config.yaml
n_layer: 15
experts_per_token: 4
d_expert: 64
activation: "swiglu"
router_score: "sigmoid"
normalize_top_k: true
n_kv_head: 1
head_dim: 64
vocab_size: 21315
init_std_up: 0.0269
optimizer: "muon_variant"
decay_fraction: 0.862
decay_shape: "linear"
final_lr_fraction: 0.0
Below are experts of layer 7 (counted from 0) of a mixture-of-experts language model. Rows are named router (the router's row for the expert), gate (a neuron's input weights, with its number), up (a neuron's input weights, with its number) and show model dimensions 160-319. Each number is 128 + 32 x the weight over its row's rms, rounded and kept within 0 to 255. Numbers have three digits each.
After each expert's rows: a language model's description of what the expert responds to. This comes from a sample of Wikipedia text that the model never trained on.

# expert 15
router:158125116018114126147138176163117100069123121144135115075075031088118149148087110149145122115123063151117182084066139105097128154164145132135133109118129092090113101136116194157096066096105096134156119081086128116131089142175083123102191136172126155109131100106151139097074086133141111137110101149166143084181077143097091131115115114173128094165140106142157115132153168156105065138165127194125096103150130134082140131174092146091053140124142124111123162123207168176131153086115120
gate0:168115066180103107091137143124096108152106152099135129168146130116150175159115111097187161081145081123132117155137160095214123135120115120115119146118145130075131146153124153159147095070142135198114126119179139087132180115112093104120127111100135160131082164102184168102147134106107156138155102133074138151145167117134105147189122169139166086152128152141158130101132191183110169145097201110052112048088160085120078157112142120107130122077099141159139159151178131103150119101117091
up0:135139136060144204141118108171030099062122176091066109108137158213122159132137112127132169189148138160079195117066120118212115156125143167124081106136071119067122177150121133151145150178075119156099099149150132147148115121105086170139094118073103113054157130114112070064175107118141122140099132104106108102181129121168157157119144097128138139137169114086126090118142073098151119126104111174202109115064130103096095126098193122123168141115150109153139198088101166148155182136070120
gate1:125040118113164117107149164109111115187189110121046110125192119113159111089178084130119199102064134139142150178100153139108076150081140115086123049154147118125104150149106152139160113073130121124090112169100090098113135190144082104151144184176132118115161090139150157113160145116121156174132122104099117057137147113189153129124101127114102100163086147110066197100131098123096108152176088092184070127067129055183164122145166155158077125148099115115142170129130105149125132096127130
up1:124130125175084104118133109112125143076155140081102143115188130136123107120092106124064135087176166148099143129110175125143108116120139121128189116185160076154159173112142147088119096055140081166113150159074096104104139188113129109145106123171085123174127104143120118146129128082070087139085126090156098206132128189188143073125074121129156118142160125088128166075132103178099113150158181122133146148140178146184127151122143118084102082132093097119163154121084155088091177116129137
Plural and noun suffixes. Word-final noun suffixes and plural endings, often in headings or list labels: -ers, -ies, -ations, -ings, Years, Products.

# expert 12
router:077157116052122031200210144170137091079056131095101161110095081115129190131146139142116090097123123151072124098168148099123091182203092142180149100149115135095143133129133182155128092132204122134169101065081116095150060124190086091087169112184122123107102141120148112125107081123143093134111117164164170102131087163141163138111076102116152149131128146116151119131153129123071165179154191120110129067135109076138091109196110114042117102128106158154108136136174110157088140124115152
gate0:148088131153151132144163079176138157167109083130092098107138116060102166121132161131176122105137179148079129082103130119084162153146123123115116095143097085085094124123119111112208111103146123113134200145125143092178146132160139184153157086198154134137152131073110133153136127114149118196111064135073140123095150099095112136171086000086146120149136078103156108106140100079161144071075166126113093105043159026149144135147082146043096134123113145102094122148180152086180132072153178
up0:156115117133119144140103122141173020128095095112132095100096132128163188180171148159108114132150102162110170111098139125110134067115135060138138116165167157143165144125159147174100102116173092126079168092058124185158045142091139169138154140123118124067123151100173099093166197125158147092128115115109126094119073184125069158135136168119157121135128149147100132176116108201108139169118138174208139113087109187124087108150160156207132187156120090160140193119162147191122157118189095
gate1:137083107118133122188131137146091093134148086102077169088109141169197115074150179113182126159097104132150216174108131125112130161173139175151112147155144094142163131171112123163116099126123106128116155086103152148133130154165110163161144138175087130136091154104046124122073182111121131131153108159142166114079185156139120060131099156118111116124110133185083138068150140176046119140086151154133118141145144160128171124085147091105068148091101192190148130105154113131058115130137108
up1:122146168105119156082168179162122123146133142133141110121122116125117116178036122143075154152147142112133072127136165212115166117054127163077144170081142163107071051135089158110127085129174158200114116185218106078179172153117099084147104114103130123109140088156174137189181124183173149084099145158076074155146089092131154144135115091139121111107132118085121100198149138144191135143155118129151111149175129102193076100178130148172158139158149151096152065195162115131210146123177184
Head nouns of phrases. Common nouns after an article or possessive, naming institutions and things, e.g. University, season, team, board, station, name.

# expert 33
router:056159131118115122129144095138108122099105072155082116117087105126145158081096182144119147094125106108169112079097177090135125188164095116123128081179074102134130121147192133168127118129158094138155094100148127133156115155153105182158157175163119162110163123151190150136087114128156107167165087114159112178137093163126149189098140104172088104139125153097066112125143140184134127121140154118112095131138102084102150126160173126097077173121139097098105145168161152130197160120137200
gate0:136118187138133109129131082144134113136158132172128108148138157095098177175099083094128219081154104098098098101166085087108093162138102127142096127161080131120108149172183062166107146146135139128109152118185164196121085114102095139080095122092120131111137138185168150113115106112092126129152102155097154084190124112143126104174071098119150115124126139091153163150069151150140135107187161167125150114188148151127152115097110118073094148159128116106155143099127122188110165155190124
up0:125112159171200106159158138143055124157099101080194186109139174101093090124137066175152132143163150180054117119171085132154137094133157198111151195119127147143158132154129124101090115100085062115073095155088146105134101127080108111158172138148116153153089106099080128112129087141130117136091140123113075121060162042107041116135164132116046117116149134131087174109122108137130132172119105097174100143140137139150147136158142096139099111105149114160106141139087132114085132092143110
gate1:175138089154152123138051184091142172124099148166149101093157096115084164143049108156107130145174108122140120162177067113177133186123144107149113131119095117106115131151176161126172120121096119109152158158134127114141172065082096093120091104149135172129117156090044102152077062086131142144191148082138202168125166182211105139142101097162177095150123153241113107155125181121161086085169140094122145087092124144172112095125117117178181166171141185119108097149132101138145052078115074
up1:136155142125149109112123095121053156099120177069149101119134103117125117133082085163091133114131099135093164080157105097175181167110165149140121119104095112107188189089148157132151160157096109101144152160097123148131085163132172121117191145117103194188180141082128137148172100145089106080080198137175137164154157207123109104164186100142154136102082140177129077138120104099072147117176180116116123065130148159150137188144149140142148064139112128121123137138105073116088094158142091
Prepositions and conjunctions. Prepositions and "and" linking phrases in running prose, such as of, to, from, between, and near, as in "next to" and "rest of".

# expert 10
router:101139179148091077151101099196115111070129150092123127179119062157114145128070147136172112154160124162116147130132145086139119182147109156129139106182154129126107124091116121163115125104120081185140151126102066156168150151139106158139144146154149120134083154107163123114160123127132084162106119122186108125182108161150144108135049156147159143133108118138129141164112090241106115130155128171127091128085120095068157175175151136069135159086106174155118144167181142224140157065090179
gate0:095140117137132150158137153148141141083047154120179117116072106101094100103084180149183114138134147097088156083094196163138095123089110135164174131076142133168135052141118154144092108145096092143153204101112131150138127092147103146167170110135126107090099128135112079161188110109128154128184107076171138059132113143114101053113093100204160124122102093126091148106130096210118114108180161131075077151148063138084157091151190156107082125127077088101107148172160133177137133088159125
up0:144110125108168105081123103125131151109139098155115124132172137165111143164117056149025159115122104124146101172145103081148073146107167132063112164155099119133091169113125148098168174105179158145145090156174151136106172171108163126017126119158114172140128164097121144117077137163117106152144130129143132129152211095141195188211147225071153093113174140145189127124200096123147118090121139103168176133116168132163110159106097114159144137160136158104196106091086122080132129144089167
gate1:153210173169073163129159125184147090106130169175156184117080110074103099097121149168184082223157146157132171097102143123079110171141152199135123067113103094132125120097103131135067140096142111155120131103130116095126158148167117132154175184116092102105132128127136149110110145154069077138090161104154146125124109181145110036142156116136120089173156149121069163135083127150135130169158165158026095136107151143121143171173045140175102103086090181110123115161172113149183160137084177
up1:110085098119136154110130098104122112100090089103074093126149167153157135122155132165080132078089110150106096165173126159209116104134096103089134198153153147136128196175157132170098069173152171123151128130112134137152086108127142162113072068128168147181156178150050096151127115127129170171148093186100098092150159039087100202106094157191122108102118131127148124141142152104111133098107107127183114166160115126090158101134164148084133114188160111137133115075093131127081159111193123
Sentence ends, headings, mid-number tokens. Sentence-final periods, closing heading markers (== ===), decimal points, and word-piece continuations inside names in sports tables, such as Waw(rinka), Haw(n).

# expert 24
router:114168133106084142149168123161147082078097131132136077113092099095119204138122136114117179133101064146140166070154126112083196206192114134139135142128124141087107146151145189120150060104113122146134095143105141152128158137160084135091150148149163183050112110174076104114106114159149146190096139126147053138138120142181053119138139136139150135128094071139116147113126151125128063167154171071087051114125143140157107180113109124048112181118071091181103098123132095139174138061111190
gate0:148121168080085151171174102126159120119188122108137103151130106122128169136128124185149116151051156114103136177091144145116141165211146094214198145111125171108122178174147109132124102107188119136126127146143123142119127129070139085095138113152114148153151144119139081104011149150106126136167103091128116101115070166106128148134171060136189203152110070118132133108138089129176081112077108136139122149156131092132153121121200106169109106167101110102183114172083159172198164084153096
up0:125158124158165095123121166138140134154122170180129128104084150139144061124112141072111180060204086117130187128126079100109152131096193131128108131129137067131103127119075131149137080125123142147161139112145139087108127115148140189114115124110096149093112090157096124166184114104148162123097159173138147132179210084129083075098093156093113097086157178131146137133099129118137158128140178093108166085087102143177138093123100163083072182114105110135063112095149090081085055148133150
gate1:143153112127172133151178141143115073117087172125093092139108129134120127143129104130104142113214090139160137165146113120114165149168146171098153112114150111106138171147147151123108147149141066147130133118136121139149133154194138062130111174125131157078059158134118030124163108069170181158143112112152139161131096163166093106158115103124161184070122137148097077130131136157079152156135195169099124117126076152121119133132129146058128172062123052145093142077138129137200130112165138
up1:130120076134136136153090131186080192083146129112160166144047130152140091095123171116112167128044137096093185114105118153173164142032131095110126145143083151089125120159128093140088112167167144101170068093156093124188090072075137102086128146067086092130165128107144173119099131136080128088138128152127071131153164111134147144056171154073065067158153107101122168110127137107211095114123095108159117144160165130141097142122153171113160134129099161132114112153125091100073113130127118
Newlines after headings. Line breaks after section headings like ==Background== and at paragraph or list-item ends, plus quotes and clause words like because, However.

# expert 39
router:121118127073115108130162147124112081141105129177152105111066062111186127120127118171138138098084095106061135127147155025144110189174135186140194166165095095100152129123174117108126068090136110143158129145112103112171117117136136141097140083136142127146114135164097158116059087139108139110051135135174119115204140101119075103121160167113112081153114085077105075100113103140112064125127145140106102091054115042104119142184072087131092156111105116118125123114126126165111128152094154
gate0:081117140123124150145128143135116070149186152176109087128105111148132159130119141031067160062203131094084174126108131089123124125054112179096133101092111063129136146081134119088109101075138158203093146156117127124121081174122128169109079091125154111120101113147179143167112148138104111141166127163120104113120161183091104083113079134079136102147084084095130118156101113155150141127138176127113111160057152173116114112095127143177126099148053181097143138124142119146110138152137133
up0:128139126176156128144090059123152135116113061130099102133136083136078140126132137155161101154096081119150113199130183148138106138150163105126131113182099190179120106129153095130146141154101089135140156067187116102110175152165112107151091158149044176102138200073096099142087168096167100123089150105124124127106112095072099147165154117167099133105185123139106139063126131102119138138157121142182160145130098100159125112122124152102153090154217072115106123094129105160152106131134086
gate1:119116153137226065188173119117117157085159151118099145078100114093151099154111121101144133150145151163082103134176180126163151215131164105092239145129174198067126128115162159105093113143118130125083089121147107134172139122085081127190127162114088140116191109133128126133172090198126121158118142141161135114138100098142122131131105148096159168169202120089118116135175136119156185146195155150145115103160126160169158146151150102103099118098157087113147114128160121078068092123166101
up1:078133140146220084112170139123102150119057149144129140120113085104071120170072088142095112133111133146129076127066119131147160111105152181146122136169099135162097168141112120130081168122161161079156136139142155143088113082136106133103136161091132153164117132091147143176138135101145096125131141167138182085124073135114147134161065109116114126095111132099124191175123123118192077071156114145108094123143106147132158180112139155158091092180115096145109077141152110131160150145112129
Opening parentheses, quantifiers. Opening parentheses before dates or abbreviations, and/or slashes, quote marks, and words like most, more, only, first.

# expert 11
router:080135170066098112112167113113146130112073154105063155082092109118169195140146178118171141122105101146133165135115149092115169155160138120062182104150117096135131107122142135160126088125133135092139101045112119136175081141138079160079145176112098179118146110141163138154167110121197092159167119097173070156124127144155095188117107148105119078113155134051110119099129125169119071143198108153066083102087134103105141165199102085066098200087138158121096123153097140131150184132108125
gate0:104126196127114159145166097083169196100090155122141109132169120149112119097178066116107120119127200147126150131141164120097157152135148162107150141122131123118143149136110148141163168131151109142107122179180142141157125094082097128151102121063122079093124107101072123157133130153102157108145189143167121107157107162163056136157132145175189090083145061047125136173134122093159149166171111127119103143059108147094119132122108136141137154156113063144074102188092098126139119096146155
up0:122104126124116150111172072142149158122123109124101145092135118162104084135163131148210120104094202116137105164099140068104162083107107112155185153120123156177140171142119139130168082141183136120162161098127082087109111162157080174158139161134151088094165164131122140151092173146094131152074113109053082150124099119173159110118089148163143153154106091065121155127156097072120151123104103196139074181120099081142120118122093095107144121142132160075166094137145078106110192106160130
gate1:078137103061115121132151124181167087115124187137184112074142171126077146148133144172065132170100125184111118129116117020123160169171161137097129076068115173123151113151114145115105133194169127139105129099107098141137149142122114095168158152112118147130141136184076144117165146131182091141163165082097117145146073103136144158136120148174110107134132106137127134155112118120042082129094088151122119115175135110095144128176127145035109154170134177119111098177091142129123139105103117
up1:159104084147141093079129132074140174115136077099136173131095093124194128150147126101181133130127174121168141132097134181123155162156127081126138136134069149142131189156141158139141133056103135087164149139167133116127188160125071078107116132115149136145067153054200168172148099160127129151099124138116165108065139119147123084139083084149090169123103108078166158128171182127142153158194121118126087120085102156147115168136144147134167080118141141113140118160148090151133126124122119
Core function words. Prepositions and copulas following a subject or comma in ordinary prose, such as in, of, was, is, for, with.

# expert 29
router:070185150078086104134152140149098066088118125125113146144101077144108194156133138164125105053126147134089114108095167075113064134160156182138141084144124162135096107114121197186146073138144104137120095058093126148205063155171115070110156161133128118071115107136162127090127086178149102137099146125170152079135092112109130136128123084138102142130195135138156106152139129137123127156173163084117105064131088147143110164226089133086093117133133143128103143134128104132124146138112137
gate0:082160180135129120079085133121061055117141119141072133135125100158097099158062140125169116117117143067180115096096164116089086125162132165151114137139102144163151089168093160109159099128100134110139102158180153147121149086168156119132147176087088126076101116144166121095152174106147130122106167116103162122128092131098099122161166097109142156107158156122147061106156110126055094149128099148125085140120131136108174140161110113101110137137081157132162114086060197097158133184109101
up0:121106167061154147139166117091103087134083133131053077152171065163072152120122121112140114093121092094169130108096083134072099114128132120125090123125119186135139108104183149118176112120120079107153148148196133106141125108137072095123183165124124126088111155163159126131131162105113085123139075081063169089165050128081063115116153084131068112153152166117131177095153126099074138128106074170070130129094135161168154193121113129115086130159147151163142140095121122125078137094106113
gate1:131124115112171128122120122150095132093110117140127105184119088125082140084132098126144098142088145064135170093107111089111099197077187158147153161116149197112143146195154191134037099084120193105136155139191133146160122164147138093134128123104112140125173133148148164109136132202131100129112164098144210123112084099112079131108146157185091089182133094124165117164158153120126146129146088134071120145149160163164143137137085133129162114105101171048132113117136141171157127159078179
up1:076140108124097113069157129171098201158128097117095151125165108146099060089144116119117142185107159135069128159130176121104108163148076111158164158101122144096157112176165117158140117109096154096114085137234106174114092150180057136161144127080155136173150141094133153099160104178144208131150125156126101154126081171147093148109137080155082133106119179124132104150128075141098120083088119120099108162101085154115049136161099208109162087172112127129107108099103072147098147160090184
Common head nouns. General nouns right after the, a, or his, such as team, place, film, season, and role, as in "took place".

# expert 14
router:106132151125132068082145115144107075114145114077099111174071095110127164142149136134127084167139093117111111105099133122091148196170115146145138084161105111124088165118185119137175096147170070142142091097121137121147077100077076106151130130105189088154119144157180129124128089154165123159097048104129135128197075098146077119084114138180053149124097155058145062104135116171101096126161077117065130113118136112133094222183106069148109173108117107161149151139105058146149143138135160
gate0:138121107102053086125071132123099147112107193164147176084110086131095149136085163098078089165158162119079113105082139147131162112141212107125143125124122108104078096122103120151085113166148107092141118113090095147111077131130112083105149126109106070155138165123089114081143140099137090140086106102113157167117084117139099066077101126065107114118099103123066130147128085141134170086161128144155076147098162100162080122165179171085079131121078111187073172097134049147159181110117136
up0:109149117079155081117158160159110080136122103107138132108123114131143151127139064112075175162125188124091099141084141091156121142114119087145168131195156062104146120137116118109185150103101084123131133161124177158111123108114133145190140131115173129075144098126124111060080109189131182146084104099090139171162176099116144158150062148110146176126160158119164100078172189162128141091113085151133168145187063113186109128164115129114134103140138142142105147139186158091115136145167140
gate1:114102101157085115115145100084106089151170170128069092152119109143122159132121134131161125122074078129117085163149132136104156150139144103155139128209135096113103162129080120124140111082128101099131108146069126151181131129145138101109167172121100185147069157122059186079065106141157118131132081169070084105111124168159084119079131133149052120139107092127121087120116118160150155147117080115113105101128103102108114144168098116136105094103125155129132134174107154170114109160109140
up1:149086165116133107137134129083114161113099153113169105163177119191164062140106103068154104154123098130179181171176143180120104149203121141121132139105137105159180119111171106087164127085118154147120094137119148085088115137117076068097090119144144098146091096121147078080146111168116119126134158144126136113140109125129063119106133126154107115184109132124062132060140090140153139118145133140150103146097124131079119044091108120129112131074117128071163152143183177126103167124171111
Numbers and foreign name pieces. Numbers in table cells and match reports (31, 64'), and inner letters of foreign names and place names, such as Pet(r)ucci, Val(er)iano, Camp(er)down.

# expert 0
router:105119198098105073124102088151086062131154131106093129143154094151096149119153153154157113186125162189111159142094178108098130212169145156126149122163149143129120142115114112135123104124119075172218130108093149135198147137135083155108164164139136160096094159172162161151158098138170118135118110111171164100172124135137131127114044104113161105153104115121125147110106093167101120186211091153118149102063104098095146175155113106092129165045138148139083146181151136150106152146100158
gate0:119193081124125137118175137132107073092116177120078093166155144088150106102131144119157146138093126073122133175181146128103156142134143112139157114154091103128109092129127222107154157107133095088145098146138148138090078135094126134080169150133083178068060124147149138093150124096095075153140121112184104161157170130126096139072177099150152063156161125141141154115146148090109133083153130133132139138093138128138157163147097137161134149092141124140172140134123130082096133205169123
up0:153111141137137118130073129140121208158065090139161091041088099124102145165093089109103178130132155145101113078125123083110147154146164139093132119152173162100171096155137116178095107154118139131103105165185124122125172110089095099136084139117156070186152126123074104114119124114103188164115202125075149127139133108151081102137133142122130109143109147069135114144142161138166104187112178120126126134166132138115040092119175192118093088128127165132120052119162142167181121101140157
gate1:116169154123087094161124088165102124107116094123191153132157090150114136176208149153140111175027175160114131136128137112110106164145142100149110134122131137132092102089169094146128099174119090149151107099121123112115145083162095026119180167094107075105090155114159173158130150151154127161099151153150132167124104138188150178144114072107159103096112129172134096141115171197124074163143104146117112051159059103064134088138153148088127156145154082169096114126139133133178119129157196
up1:089180131142136133109082123150110144109123107081169104115125141109110144141203167098174133167079203143152123092179157165133135090159159123140118108124126130125091118102134105151094143179129103147154119097143120098126149118180137078122168152073098103124106143129162184127068145141205153147109139140164168127098077157161168204186178086110149106080128155179136131148128217176098114155092162121134115133199055124090132125171148132131108156135133103147076115151088102126187084130126141
Sentence-ending punctuation. Periods, colons, closing parentheses with periods, and dashes ending sentences or titles, e.g. ")." in prose, "Mad Max: Fury Road", "Family:".

# expert 22
router:070157125062060064159178085094103081088130096113078139094124109137159135134123119150121112091102107108087177120060101057128127182194137138106161070129162105097149106062141136122195142138132145130167100103102110154117124121113114124095163190179163152128149157113156101181143127148093170134135084111150110114121080105129122172089096095166082128167142118135104108159123115148150113144195129110127093089069103146103143165152074121085159144141032098140140178174154143167126170107158118
gate0:169136125162146162166095116057133154143121157133112115118106060091121106157112117139113128069181114100099168202089161112122139138129144126119113102114167138113174160139089180060140110077147115094145014169093097117148127129119094138108165182097091112106109068161133136106087148152103148144106108170181162178164137154142095138101182158165116087149118113165055121118103102110093093085108123096216119147180182192109186096148119145169112165155142105140147148135174177104149150133142109
up0:088118149100146088081177100123096129142113143115143092097138162150097106124115151118103145160135131141210160068114119062178143101125148128084125182205173089114152139128103140155141104179098137143137163193180114121123144133139146155112183116146134117104107150151069155090157165032176116104163178162136129135158153150108149120159099076111196164106129158128131095133182150117152164101099145117122137096088153058118065172157144114015148127150122150150093121109113168137140052177150158
gate1:130117156105167153122142099141146119121198156077100162114118132142142143096107093139102136083134076061084139145094091113157094126126121134195124090094086127173104095138156125112104127192107092110142078167090178127121102104085143164178108123157151140166130120112137120124152116126118148065112097139113121099091119186118159139058107160168140115046113117127167144096182157091078110118119047129115117116110169123149165125074100163146091146091062145138175148159134195141089128131130182
up1:150159055107131101153133124164196131157120133112152142156123138120078164124085118114139171153128164196141139151144163165075138099154136091108104122157150122132174162159147110181139101171130147172095161122154154087114083156182088121031126130130113101087185153167173186124098125082071105174119087108142163152177098111117135124159128126085091100159129133155062118173080120160124129072129141107140128158132134136193112087194160097104144075135143094062117150133126054131179103099130107
Commas and articles. Commas ending a clause or phrase and articles after prepositions in running prose, such as "introduced, and", "in the world", "of a".

# expert 19
router:100170141116040139076127137130135114047091062093092144139108100155158136149100129161098079108086093149088151099116122171093154164161159167192115119094097124126110095103145196128133130111161110118136096087105150101145128130123106110132142088138156128183145196101214129114098116184162082130098138106197135134117136123161068152113122099163055162135118094114167131113070114200130098165111128055061162096101123095151116200150160112153126131082121070180129151173101142153104137156168161
gate0:146155096145088090126148104169142165123144064112090176149141123141170091149217091114067102204146093097120119127116142096175161130175155107148150118159057072134156090134193079097080098110119110141133093122111131071133062160100138074173155136117103166098125149058185171103108123144189102097124149091146111189112157145085094154102125139117107124132110125148148117144089144166155116129121082149109129105107131093155187078118111153095160164168130164140123114122140139150164154092124150
up0:083075122100151119116141151088189148155123140212102120142112120147103196101115091122182167088091110107195148131107107116147091128130151163137086154113137142157094174162060164131098182135088102096187154171120125212123093094129137158118133127148205133116133069091141142129099137117140091091115103115131106051171113151110162110147134135151128100085142146118115150060105102096124119102151106109133104109123147144126096175136119097161176167115152119112143126115097116077057071088120109
gate1:150125084073107177148108107085123162100108098148127149082165168136125066097162147140113092095133125081109120120178049130124114097118185064122151144136108103092117131147137150106138098116124137098129161140106191181131150126117084104113140110166129169074145189145103165130145119086182107158154127124152132158133111127101094113148144151176113031115126094140123143098117099090104166110170107148145080212084129147117179153084153119122123127126140145117066171121195149112127165142124104
up1:105141104117212048156133144141102116148186155103152060132134113133090125106149146117036174098169166105129127124138119124099120122135151111144140065138123174101145114121141127181145129204146131140167100131164076059106124103128107160125142132141096134120155147093143101192142106116136176117154172147178080119155101039113113165078139144125119162107163130148164133170192121067141165109161151120154154110112161089139147173166152101095079213132090133140133135102119089165148154159126190
Capital initials in lists. Single capital letters or first pieces of proper names after pipes, colons or commas in tables: G, J, P, Az, Q.

# expert 18
router:111145123107090105151129140110101092136105126135111114095049079160194178139114174161135122142117131109063142119119183118134115168175130156140123152149151131064120180124106166128094111158137133109143061098133107084172114185131103108063158147096137110131132184198148164154083103208121089182115086054141107108179117094173122125083097145168106143122145117154138117083082042121101115173170145115133122128137099090130121179090079154141090142110147105129119132126191131197106176117133158
gate0:097159147143106131141165113195114143157133109182119087152095088085142124138086137054162101157156157129056177098117150137120101114124095136155116137122123127153151105112134153097068087157105170113128204110079110184068148153010107134073049070132129195136132199053138159135155152129095111100088097148164123143147144141134132131135144094152141169129164157146165071094108192134088078149125107159051140153113152115129100136073097120126126116106140113112103127123084129115090171112074096
up0:115132114127108103104123125110065119222136118111133134111147131164081107094153092128125163220149116204129154131118141152190093134121074115092092094189156130122168161101137168160131155151093150154178120104148147115110154129145104134112108160130137136088115178112076130127083098132115129126103077119123106195115176136147157173114132117122148095136114163121155020158134141113136150084132153149141120156090103087115132115114132129140148120179129208165187174172194106127136154168139127
gate1:104092200149128112170112205086119159104155192115122123154121101127141085093153094075165163112111145099122084172130081124126131137148164157080135093118151148132129123084128115107173094096100170151084117102105157109106137126140091112117123140117122187109098141138149157174106155129148144141173089129172080064150126174092163143060169158102090121158123122185111088086053090164111055166103172097141148137111168136111157082121131068158133136137130088122167136100090109161123155081155205
up1:067170133123151141110106117176122082129069099108140114132119135095136120109157166105100136128086174162117130170095181153114120151106200107167144143134102140153156060132163135156151060110146172092105094083168127124095108175137147131202148142119118118150147157124145129085113135098113122120185146135136100148135166144114142115165108128075105143103097141138097154119123135112098145152080086128161058110087163112099131074091165046153101117184110134182158078102070113083104132187134111
Adjective and noun suffixes. Word pieces inside rarer words, especially suffixes like -al, -ic, -ant, -ist, plus "some", "other", "a" before descriptive nouns, such as vigil(ant)es, olig(arch)s.

# expert 27
router:122180151112122115102118155170095114136117096086103201157154116143127119117120087232165128183115156148160154118093097093082132178169130134116207095193125112115113127115147181143083060127156100162138111093078125083151128184097075073139170116142134116169101167097189137202143107101143129109129140151149071120121093100143112123147106130157089053185126095080124132095132141156065106166161133119073127090070065138103098135127066111116099136071106101149113096173144099182137229114107154
gate0:148111124142108139106124195082114146160168072119143110119100066168163152169113070167121122171081113100167136141059152060093106125110189105189152122121128139083130082097152148109134150139147116146143126087145095167129189131131099061173215136093155121097084124135133145162163180117150136134089080107140146111127135111102134117100156145145112052091175174164115061181139152133133110109155137093135139161174098119119154151165122164133094088144104120159168146150156070163149139154086125
up0:123149065096077162092133132128112087109130117113134125113083068133122134139137032158124135128112148093157200126114109059099101196090138153163186107104133176057112142084124178107111136145127126137123151128123054160154121181123126105165172111050130152091056105176141144161169179121051149157114106165153103146105128139091080115119118134133162051103127094115115074111114118124132173137188144093113167139130115129118111123196069165155103104101090164126215113131162087166174135160110099
gate1:123142188138156118128120149136124095074090147217080138185164122148124152135107137173150117144129159157179159065091129066161129139174098117142144093139056106110142163120099146138112099123143106166101108135085160121107088128119087142111116106166060128158136127188113143164144156157102077145122139091171127139140071146139056152142129098125110080154110112090094126111089159135089135142158118158064078096081082160123105097118088088124150098090131148144161116141096100143098127146147132
up1:097102200090169028119086151105124091166160127106145065129161092212098118084139121089195121163126145118122163104056151064125142121132165138129115072099138123186099095074122111137081053131179132192140131123081173155113120106125076141096163087093132149101084126116105202065143170142140089120091141168073137141161151175106140131110140174106128112162111142172082132170144175123047112130141103140172163132116105161074123143162090166155130041134129156128107167133143138159108120207062225
Table and bracket punctuation. Structural punctuation opening table cells, parentheses and headings, such as |, (, –, ==, ^{, and "Below" after headings.

# expert 9
router:062121156101117058145148113088122143078112104146148136144107112146109122118130103175105046133143057145155111072138128071108159178195167165180139081202149133119143120082170139168138060154107134091129137123100119156167115172143054085116143128136097093144119162148149145160145141130165128167094089103168149101139065141124115141087081147173128118182183114171122125119112147195118140145130124119102090121072132138084099124136106118071090227094139138162089128089103088163116196144107139
gate0:127096211121098105127093176169050157142172096098095149083122150119112173127089111163129107127116101098119139098052161121125170113165147198091126089084112165124142122165200103158072078111187114118137130135148158151179109128092064126138163181127131121105175167155143080163106134118118088139100120118117078106129136064161146097082111123102083122117146136076165107210147092181094145121143087152122134151117152117161119129088105091087165166090126157108127131119151091162191149126090169
up0:176112105114098114153070118112175124130039099122131105092112116095185088164176120145121068138112114155092107112130135126092202148123119080136147135045104145080113153142128100122117102109157117120123141072091066163148105103201167116082156133153111107144111189107116138105145141098107169146128166158128112113121104096127185147119136143109056139095098107141142153142090134115118133141051097133183096165156116160133155169132166078076129204125115105176097139124134139114084129128112100
gate1:111122143045133139143134107155086089143114113095172158138053114143049159196137144133149153081135174142153151125086114138112187089158169091099075095162158130102097124144159212174092067171080098204114157137174152126127128185186085109092142105112114178105111120134065126158203155107122163110149127140120114120151133179079163139100118193114099111102135092133133171136176147138133173132139177120136127161187130183139106080167161129046129112112103127139102127112105085134160115114095128
up1:105091144147079156058192157183113184119128109177155119166196102082129132086209104115086134174127094116138079137121087139130147127089116096129159146106112147150100096127111098089157118132091143104075104122090090122113112085086208129142121098134132115174144078117079133152074139172120146115130091089108146120058114112177119166149104093185096154129128147133227134143082086129150061137110126058157122083083144166143135140148104076155107130178094117107192090136130198112099109131141065
Digits in numbers. Number tokens in tables, dates, scores, measurements and times, as in 2.01 m, from 1972, 3:12, and 43.03%.

# expert 7
router:129164188111122125095133135155151120092110072091109185106114121111149129146130164203141121148051163141120121084125170112138094160186139178186171074126175135119090086148147111129134063102191126112171141085095072067188106121155052185128162178146130110148077150126170170129086117108196108145140137042126091121119121135179134169122105102132077140103109125080127090106081073176090078142161135084132067122118109104117112127131139165110178132114105072145055149173090094153089162157155166
gate0:114113141110139122121102129129125079159184042150085181133126133152159124186152133145188102152157113139100107133134130113162074155206182136130146097105153187152127115119121139131063109150176109080078125155132138095153109087084158117156124131165095150110065146114156176107098116108080139161136088089134160127122081166112159111139101147178110126061174101089119115121086112091174074142159153092091105132080070085138124122153141134152137075170093054178122150100114112123106144093084111
up0:182208111152079170169112134209102126152180202127106148125134114133124116199168175141124193119062132100117145113168097128137158076122165114138143182073088110102125121177145191127140162121143126118098121090137120117186123119125110131095042110217170096115163160150161125106146128133112149158177176156031140188138118098173151122095174119159164129160110109064148157148132149061103128108085068090157113134164142108077179117052135089193104137101138119139120161143126076097092068098124138
gate1:134086175159115136140119126135130179147101118088100177085042109083133085138102093133125083175134125111087172131110103122074164161208110118164129150174106145134125115117090139131078086085102122113158140168124128083120160117118090126138115169099164146205125123090123121108103141132165126133144116118131092110140132166113142165097142184138123150107087070095157145137129097171110104163089100152126158071100156103115094156151121117107089155124154141142098119077087104125145166158095100
up1:097147093078136104075180104136105120132119138145114118106160123145124190124140173081105121135136111137218164099136114067148190071131139158108098126112103150184138161111125094139165163129151101159124180127113166156087064133170134128095159127150112099117135117175151136109213206106067092157134126142130170151200056123160181152155135071149069128123152120086121129197132144162113134091136116156122103194105096125116126204086133155115141115106085115150087124152180167187131092146154179
Sports result verbs. Action verbs and following prepositions in sports and career narratives, such as send, won, scored, took, including, acquired.